Weights of a small mixture-of-experts language model, trained from scratch on English Wikipedia: 32 experts in each of 13 layers, 3687 steps.
Below are experts of layer 5 (counted from 0) of a mixture-of-experts language model. Rows are named router (the router's row for the expert) and show model dimensions 392-447. Each number is 200 + 20 x the weight over its row's rms, rounded and kept within 0 to 999.
After each expert's rows: a language model's description of what the expert responds to; "comes after" lists some tokens at least twice as common just before its tokens as in all text. This comes from a sample of Wikipedia text that the model never trained on. Tokens count by the router's weight.

# expert 11
router,231,219,207,223,166,204,219,204,148,209,175,165,171,210,207,164,198,202,230,205,201,232,226,189,227,213,171,192,163,196,189,167,226,222,192,195,161,183,216,202,216,179,181,197,190,175,180,224,218,228,222,198,184,194,203,217
What it handles: Table pipes and blanks in election result tables, plus at and or in parentheses, as in (at 2,500 rpm), (or 6.9%).
comes after: " ", " (", " |", " in", " 1", " —"

# expert 23
router,208,201,201,224,200,196,178,195,190,218,187,168,179,215,192,161,177,201,195,172,198,222,192,196,211,241,185,173,185,195,183,210,213,212,219,196,207,215,205,208,239,212,193,209,172,160,173,207,219,206,235,212,233,224,206,226
What it handles: Month names, In at sentence start, and labels in sports biographies and tables, such as Regular season, born, Candidate, Personal.
comes after: "-", "\n", "|", " was", "==", "."

# expert 15
router,221,217,203,196,185,195,196,178,192,195,208,208,185,203,211,168,162,202,212,182,186,219,193,189,199,205,182,182,159,191,186,203,220,222,203,185,199,232,187,191,224,207,164,225,209,173,176,210,248,229,229,210,171,192,208,230
What it handles: Nouns and prepositions in career and family narration, such as arrival, time, sister, father, debut, and list labels like Synonyms, Born.
comes after: "\n", " his", "|", " her", " their", " its"

# expert 10
router,204,226,169,214,201,223,207,163,179,244,170,196,193,203,211,177,174,197,190,219,215,208,227,176,198,202,191,183,154,214,180,202,204,186,182,213,184,209,185,197,203,194,184,197,213,171,197,231,212,209,211,216,198,234,212,208
What it handles: Recent years in lists and ranges, and nouns or ordinals right after the, such as 2019, 1980, first, end, impact.
comes after: " the", " The", "The", " in", "|", " In"

# expert 2
router,187,228,196,194,189,213,202,193,193,212,196,195,201,194,225,189,185,211,173,202,208,217,225,180,204,222,194,149,180,213,189,199,192,181,214,182,192,182,204,179,198,210,164,208,180,179,190,254,206,207,205,196,199,155,222,213
What it handles: Common nouns naming things, places or institutions right after the or a, such as dam, ship, station, team, album.
comes after: " the", " The", " a", "The", " his", " this"

# expert 0
router,240,221,235,221,164,227,193,179,167,221,188,179,160,188,207,176,177,187,199,182,213,229,207,143,207,217,177,192,177,226,173,179,227,186,198,179,189,194,227,218,192,209,192,215,199,185,180,231,208,196,234,204,186,207,232,220
What it handles: Pipe characters dividing cells in markdown tables of sports stats, standings and awards lists, also semicolons and bullets in lists.
comes after: "\n", " ", " 0", ")", " 1", " 2"

# expert 24
router,218,229,199,217,201,229,207,213,183,212,202,188,171,211,191,173,185,228,230,210,225,188,163,200,190,188,191,220,158,208,186,193,218,184,222,212,184,173,220,189,208,200,192,164,189,183,205,229,205,244,204,220,194,200,181,188
What it handles: Verbs and verb endings after to, he, would or who, such as playing, worked, regulating, obtaining, plus "to" and prepositions following verbs.
comes after: " to", " he", " and", " who", " would", " not"

# expert 20
router,217,251,216,216,185,190,214,218,174,213,196,178,183,203,214,190,173,214,207,205,195,233,217,193,217,252,195,188,176,213,202,195,199,219,198,188,182,200,184,214,216,202,168,188,157,165,192,240,212,227,229,193,191,210,187,212
What it handles: The suffix ly on adverbs like firmly, popularly, plus adverbs like subsequently, place names like Paris, Texas, and line breaks.
comes after: " |", " was", " is", " were", " are", "---|---|---|---|"

# expert 31
router,199,217,207,216,178,203,189,195,164,216,178,164,189,204,216,183,143,207,209,181,203,216,207,187,209,219,191,188,171,212,169,218,217,174,213,203,175,199,213,176,229,196,177,207,192,174,199,217,254,220,222,207,185,192,183,206
What it handles: Articles and possessive determiners before a noun phrase, such as the, a, an, his, their, this.
comes after: " of", "'", " in", ".", " to", " for"

# expert 3
router,234,220,211,221,200,214,184,180,180,222,194,172,178,175,204,201,197,233,194,179,206,219,209,171,179,216,197,200,174,211,186,178,182,195,219,180,162,199,212,172,188,212,208,175,182,175,163,230,190,208,241,201,188,188,208,223
What it handles: Newlines before section headings or paragraphs, and the hyphen bullet starting list lines, as in "- Production company" or "- Lluís Claret".
comes after: "\n", ".", " |", ")", "==", " ="

# expert 4
router,228,217,222,207,162,215,210,181,194,236,196,173,200,216,196,198,179,197,202,200,223,216,223,196,227,227,178,199,183,190,189,209,211,205,201,185,220,207,212,210,251,206,168,191,196,214,189,218,217,223,213,200,182,207,179,202
What it handles: Number tokens, mostly two-digit pieces, in table cells of vote counts, sports scores and dates, such as 482, 20, 35.
comes after: " |", ";", ":", " 2", " 3", " 1"

# expert 28
router,213,231,202,220,185,239,190,202,175,211,218,213,184,227,187,192,177,228,209,190,228,200,203,192,226,231,181,216,175,229,185,195,210,201,222,193,159,198,193,173,221,196,204,227,168,197,176,233,223,211,227,198,206,186,179,233
What it handles: First pieces of personal and place names, and months, at the start of table cells after a pipe, such as Radoslav, Botoșani, October.
comes after: " |", ";", " 0", ":", "|", " S"